{
  "num_hidden_layers": 14,
  "experts_per_token": 2,
  "d_shared_expert": 0,
  "routed_scale": 1.41,
  "init_std_router": 0.017,
  "vocab_size": 4096,
  "norm": "rmsnorm",
  "norm_eps": 1e-06,
  "optimizer": "muon_hyperball",
  "learning_rate": 0.00553,
  "beta1": 0.95
}
Below are experts of layer 11 (counted from 0) of a mixture-of-experts language model. Rows are named router (the router's row for the expert), up (a neuron's input weights, with its number), down (a neuron's output weights, with its number) and show model dimensions 0-255. Each number is 500 + 25 x the weight over its row's rms, rounded and kept within 0 to 999. Numbers have three digits each.
Before each expert's rows: a language model's description of what the expert responds to; "mostly gets" lists some tokens that are sent to it at least half of the time. This comes from a sample of Wikipedia text that the model never trained on.

# expert 13
Description: Name-final pieces. Endings and whole first names in foreign or personal names and places, such as Falkirk, Kanigiri, John, de, La.
mostly gets: "John ", "Michael ", "William ", "Paul ", "La ", "de "
router:474476495498548498467508526491494476484522474506499530523488515526529530497529500520454496469493484452527496505450520473454479449474522511511541495510504472467494520495499474490534470497510553523536528541509472497487514475487550515499485490481462489512507475519479487492496519537466522456523492505533506487484516513526483479470511488520484461509535489480468505477511490481536466504476464519474525522497514448507488534519483476491499523482483487515487493499495481495492500471524534481483530475538500547451448488476505485472519538482497474491485490515504489489493542506485527453491475449494420467463462492476480524468441515522492514533511526456508521528491490497513514438504537484491511477497528515479466511508518449484486519484512507497519536477523443460469536468465472
up0:491542481493498523472465506514489484517527469496469538507503514489515507436468463499462505476491497500508503483447491518524513484487575520478508525486500486464485517509504482498532470504482539510542487520501530522506509443502524508502468494478525441534490533530458512497528534505478521496449484532477490456517524484516479494541542487478498435482508452480472496499484482510461481503516480490469537502521517488477493521485487512510484477548511498530430520510472501494529515494506517477488480515475471482457472452489557525512473490481475492479490504522477529528476533505529521523489512521527508510478486469498497529471469496493514503521510523515495511474502521484515500505506536444475504489495439547455514492499513486529462529532483480512574537488507439490495476487511508
down0:484515489541512475508483514527521503493487520477510505519516503532462476515496462456472510497490527517514495495484535553490488534476498518472488516493394523540499486531469469541492495465502488479453485485533530521505521470516521489488493479531518489487514510457452491505527492524504471487466517500522484497543564502480541461508528501531548461476490474499524487483505485489512484531539470460492510518516539456492529504472476515509503501488519496492501512521487522513521499524491526515521491490497444532492548462533440470493526492503479473523464472525488508519488491537527497534463540561519500506444481473518468489526501500450482541510508497442482516517478542484476495488492552517483469496470497490505465491482521484490532511478507518517546521506511492485524475522520494
up1:460501514462505493524472481495469487510512524510491540471503513507516493534495479515501499504492499503517493486500550479464520464496525503557526530541483504499521497481510468480542470537540509511474496537489500494511522482489561543494523546483506513530501500531471502492503492532483511472486482485530530505515473491471474511517545488511465489514526499443479516531514504496531457516482476456551508509520472512526470494487482550494502509501539501501492511465484440470447521476515441489496540498511528507468515498515527469478467519502508522465513467500520517450494542491463443471506495516494521509506477503488494495476461450531501478490501519513533540497451490474517512480499512526503472523506495478459503433562452488524541489497480529504484549534531497501538542507509478
down1:561534543438504484456493514519500549481547491459540501471470503536496526526479519478507427519452525498480501495531485492537443528506501468487501470485539522529547463522476533472484492530525486481517454497499485459475486495503502468487487512468487481512534471483546506504480485481483481487538542451466550465499479505462513525484529524512495514509488522539526477474485506502459502530519493520500460534495519458518507503519530508510527501518519518474465491494539511522486468495511532508510480519454453490519502497494528495526552489473492478521502509498528526462482529513496533529497500503543507483503500488506512499508504507450502509493511501518528486501516547512494558536505501516515471516510449502480520525492525501497541519482454479500517500503535519540508459498509534
up2:495544534482527473489513525531486511513511494533484464490479483498502521485458512518518501518548527515515490481509479502516490504483516482493487458466515471456491447525487516456510463504552514512542555489497485483487518504478506510516531497463484520526478452522527498482539474515444526480491476490542555508452450529531470492525500483500488504513486463529498540449504512509489515481496497486483507500515529491514532481491508499453499469484493515467483486551507490505479484467467524481505496535486548496522492537528470515514525483475470519477511504472494476483499514513541471435524513524508445502512462494476495534515456499521448525482452515490546479520539469457477491495494462505512501480480496474461450485442499510488530471465509497556496479505545498492499503507501501
down2:541507533539476549503518473520516455472456502485488518521531497466476541514494488530501486493467522499452478553485485454518485458444520540486469459506444538522537475542471479488517462505499527473486557508483512498512498519498512528504485543514482488535459533498510468506508495516526526489467523516507511466544465483509475499483511475519490516524492515476503552515481497534456521500465508491534486487494504485501527555543529548502469492505536502479499475483478534480497525509478507517521479510466456475474525458485456456494500503537430482504535483530512494506498509472513488489535504535500479479454486494508457464559548519504509492508532485506537511512497502498507501479500520508497518506525492498492518512463477491492497496517522545517492474547504493541475503484485515
up3:491506491468441519501506451496512484416505494511527502540466496496526516524505508506492519460495462487493501521483443525528481502507549488514496489553469496548496491505452490474505444568507529500537523494536514541499474509507522450473489494549523497511518524496513512488491513535482536455516491528521503514524499520474490492533541513501468444465486479482500542508498474503504478475488496499526504538472479481514477550493497457466481497477504487481501489491518461487513501524475528522471521486504546514503458537442519534497503543488502486527492502525516495506483501461439474467529487514509495464553468522482486477484487492486509506443514491473483528523470515478478517489485526498527483538475521470529493492539501488522510510483485503515515460493516506503512549497553493
down3:535520480463518507499496494497484472525486518495475469497529466511510531496490476478500492522501518486505493450488485475489495471487493494524495480467481497481536504463507477495521466501507484468478529505507497489513510484480455508509465447500533472520521545507467452492496498507471471450467535566506526508527430478510497501455476452488539525539509510516503497473539489527508542499505500545504519451489512435502483517471480507515527499510493486509540535535511523500504500483480508500497502523487458496509516525483511504515465488553468517516502476466441523500503517520489535490497483475523490519506480517521492519565522510546487499517518503554496466521489527449539528509529521499515504489554475499497550493437524524521524477495484455534482545498460463490520454496475524
up4:475496521522496504486470487517481515487552471509508550476547471487465518471513469523467506466516520452469477483475516506452494522471510521452497530546500514508471477480499461469465503495482501504518504443503457510480528485450483487540481458511533478523517470486468511489510541490465517497519462523535466497487529486522486529493489497486533486525500472530501538473518499510513516522521521509547504490515503516523484545493515483481477477480506527500505483548544470496487504483472492520508482513525498493488496450512536540498530510541462493502452524511487526465481480511464524487548541518523487530539522477475469540504503492524500457510531529531487483530458530470496536501505536490479500458502488485536508478498562505473433459517525541484520479480502504479517510470495501
down4:486496481488536507521510494471495498497473519453508471555527524517538494532515505475530514469514500547501538453529491515530490448483515511490473508484545483485484554471476493502492499484502518473478500489488505504511496479510498471437549504502484477522456498517469470460479515513518478498523488525505473448569500435458512509513533496490504465511504495521523487503466484492500501488495500509551496450457497483487473504523522491485520535464482456483519491510485528517446489494434467521477534511510502504510526532523497480484500487522495536525469501554503521549485523521482514545496527483478481557497490526513491519491501433473535500521480497475478489552501484454509523461479516511494490501554482517534511512518496483503495506502463494486524465527463496491532458515477483
up5:465519573481506543460466493502512481519500526539502510495484460480493528511543528511509524483538533499513503497503501518485521453448467502481545483515515503511504536514494502487491510487488549511538502518519497541460526489523503561477487511484506510483510493559471527510488504553527481526501501530514525489502503508533490501541534504571547480524537502474512498438478498543519482514442482490460521516505492485487495486529500476467494471498540576513493469501510487500484522513460499432523489529527496501477470517469478535501473501510504479504509517502498530479505502494537509476502507532526469513468493472496494495528476461541514481524509483475472515479500518482497545505517513488490520496493488514450463541502498459517517509476510491498567487488526442511481522527512510
down5:495494473477491501497535488440480452465532460512518508479509498484492481511508492498501510519506468530537484484485493528454544474485490527493485533487537484485482515490491472474483538497513491513533480490506410507463559522481491506494492492523494477468474553495444486525504515529505545460493480482480466521527540511473483513504470529447477483479553481506474496520487506495483466523543480505501461500498453496500507515448489482571497512490517543522521491487502478510511527511516496517539530495522493487481487504510484506468499503503486493514495492514501441530517496489486509559453552488525514462519507516499529470483517517507479490517472485476484463489523502494481507545498493486503517471485510505507510454516526476512490471533527534435511516490502477448427515519514465
up6:524502481504496493492491488505480494497546486495504501520493499483490467533525489507499515509476493447494489507498508471463489500491511493497551540524518516514471507500553501423521446475480538457476536537512526516480532514482539457533463463518513477501521479500490487528514496522505489469566467488540423496516487478489515528536519477517476535504519504467486472505514496470527516520465517520507521452510492517486482493510454521467493503489537476507466490497523510520506476471534500527477495513483469514464471517510526480482489477514574506482486528486472490500505515466471542484496473515528490529478459491465478527503568530532542498467496483486467501526474486465512481484514495499563519484500509461549500469509516489498493545509453457522491520494518475503483522476457485
down6:489558517475509516527523514492533496514478495482499482549464494519535533530477488484480501510490507513546500541478488494524464499537490529462490496486499503486523520483454480496487518503517492484514517485519494483493510530499454523464517540492490526525461513508479516458531511482510510579482475475488567482485555520505482508485504505491569519517538515493525500465523491502494525493487491479501509519506535474483492522532497471468485459507466489472509517529474473463461525570487492495471474489506563535486548543510482502516443551477481472478509519489546525499488495549506480497500477518538518475482507509504522466515518464504526447471500521528551507513536535519459514454515477455500478484506485537488502509500492518496524488525553487502486480486508519501464505519493494
up7:518516465487510501531518471542455493488486498487479513516501519502491469474501533510487492436535521471511484512494482518512528411466480503496544539525445501526547518457542468510538470487457486490523505491492552509498517509518561483539494475491528496528513464497484533560493499519494515445480500504489496518492554484520522504524492501474530451494495491498554488474501527496486432507461471486496485502505457528478501516493487471532515478478514476531470488456486501503530485518520467469503495469479483514486515506454521470482495508515489495524486487539530537479457516481498520518487471503513518499470455524501511499482481512491487537490527491470466507523465490465552500468501480500502504514485561488513464501512493483518504517516511492496480517485538454515522503506562478
down7:473485504482531494515485497439554497512516491456463523519515511517484517496518489541457472493514519501527508495492489491529490504452466474497488490503468503520516492480568517524473460490473532534487469470497518474483496452508483508564480522518484510478490481469492484517466496506468505507509521494553519535528516477500517510516472520471504525554548491440514491507498473446507530482513495505503518484491537449514467471491508474473536506458496494476517507508484502472529488465489492505472516498487531511502496468511545517486502455446497460514553512477516519522475521476545491506546486485485526523490487471508544513524479494483493482466476534511463503474538499482509467529461507503492493500461461487448490495496554532496503532500496490520531414490505517510510515511461489
up8:510514494490506531503538537490506460505482478540473491513494502480500480480513548472447505507495479484515474438486515507522490475532515502458552551520536483519492520513505534501514520498448523495507510469518532523505529524534520507480462481523491494513512493511486469494508505486462503485518516478472508461451477497473461481506475527484515441514479474463488511501539495478465525516498498527486511483501496514474459499480523455471492459469520527497500508472494517519479550521501512525510500498469476518497489528525509542472492512473489514511493503459451480501468479504494499467484534525493469529499499508515502530495478492479470521502528513509549486518522510544486452441509516486510531486492533492515521545457479477552514597500499530473481523503569492492473550455514512
down8:504496518524510472557475474511530509515525478520479504531538509482494488548477514545539481486504501532459484521469492467525490522467491503529480505498480507550499535503542497463496483506511494541486487482539513483479481504497486459538467486516506481469506467513451471518508478492484479473513511529499478520528477530497509529470470507471532478500557503494493548465507505456520503498500511492492511474470426474506504474523479476506497557506478479467514524517461528497491498487529507494549551478509462522461488457534481478462521485484485490560527499514499488483539533524515533496507516475507491493479503508539526540462501526546459479483485512486503533458489494506476538494492512552523481483466504519451510454503475505482505471523510465527470558503483508497538514545513494
up9:485518497522532546514527501518462528489474452502473484498495519516506506493528521529471496481548470513548521483472480522476474484515514525488530544532492489499503500516484510464502466510470459492517534507499505523522500478528567536511505510509473471490502494520499448514523516462469538464540489509525505500485522459516483545525464535545499494468504503454480514501554499447513452515503532511497493455499466527497517523471486445479535507499511494525508498478466498493506493513517520465492559466498494497509490479515491500491462500496485489489450504532445493525468554494525539495479490480509488519465528501478553506485481485517498506499535469505504511530486514495494484472521526488489520491505486503479443534450495554475503513508530526518488545473476441500528530512436496
down9:514498516521553512530532512445487548522494490539484541502540507503548515492507521479503485505536503475485501500510458531511493527495527484491458532524498484514504488487507513497502486545500507466500444492465514514510487522513512518500491530505463498450518485456501488517557502468484552477552479507544485531454482516524495529540526511499489464453520511528558474491535492481518524491506521481508524513535461506520486481469500482481510524502506500544511503454461497463525506532535485490533540484517453477513533531517531551494456494483485531495508482535474488491525454496550479491514523501464494467514498504499512545499486516526518498490556479517501526548521543504506459465491504518494532482510508479454532539524511505476515500488480472540454500492487498484502515512460473
up10:519474464472472509533495495517442510499473462499481529504513533476538538466499523519446486466505511474546511506448489444519511470497485537499481478525471474504505518499528534473517504529524524540492493502520508505553507470505518503478500457480481521508508460524506512506518551504457513483490516475513465528495493545463486486486515501492515531490514529486479521500512488437502488462512527501551569500497528465528478517537516493500547473568566542524502506491488498513520505508485481497496521489521525495462477538465468506497495514510537456507497504526492469518501503478547516482516496485533481538484515487458492445510488519519465530517505464475487511512539511509524481522477554526463510533484512502496466476494502461526472512518487482457522503500543500491506526488473495
down10:482528475496471520493511527500464534549505494501497506506503472463493513492543523473506470533447575498543553450517475480498511524491495489507498500474533494497458520482470513532467471545527517520447527520484460522480492489468505511549478523504552469514450548513513474537491502463495480521464494460506486494553506510515519514511474529504516538533501465486477522546505483510464491523480474500536495479473480493485511500501499505481483491504447457496508518462475524479523518545457546522493536515487496459529505501508544532449446527516444493477505510502502506492471470492485475483529499467510491494473499453517483454519498532512502509496500464526486507517522469509500534497497470517499488539516536461503488526500537544511498514490493510501516487496458505509535522496499516
up11:477474511543497500517477511497459475496486481517452450486500535503505477512491481480489521491526455486454515527470506478502532465505497527512492461520508541516485507516479517468538512494477551506514496481526508518479507492517532495499468512509529461502489473503545501483500465467490465477459465490468491452482453507506492545486488493498498480465464488478528493465486514469513502432498459508482498503473481506485447508491501435499501491505521485502500446488528497488509488526474522503505507480477470490531474508482528489553485508491501529493512499531552478569496525491437499512495518448516515484504486505511525522489538576507475542496545478514502493540463478471492512500472483515491492440463527524467569524487501471493522522517488508458485485488532485493486520498495532
down11:513542443507483481474519509495554501517473534499494538521519440453478531505496501484551466487476450486480495489523440497491467536506507476500480483506481508527514490548513485485486444483508490459496496486501517484533507445509502490480495507503517464533501536528525525490473503503506504505514463503532539477523491497478458519502493481492529527516500500500467525487485482444528497497496560535473500477523506504490482450491493474524505460488505471507484532490504494496483490460463506473546484487483461505486477494536505526466505502512535484540487468506492490479520536541529488474499512534448483514532469476502512515521509490497492492549423497524486525522476507467502492489472517525469486521496506437521496502501498499567511470497515491510514530468457488465466475549457480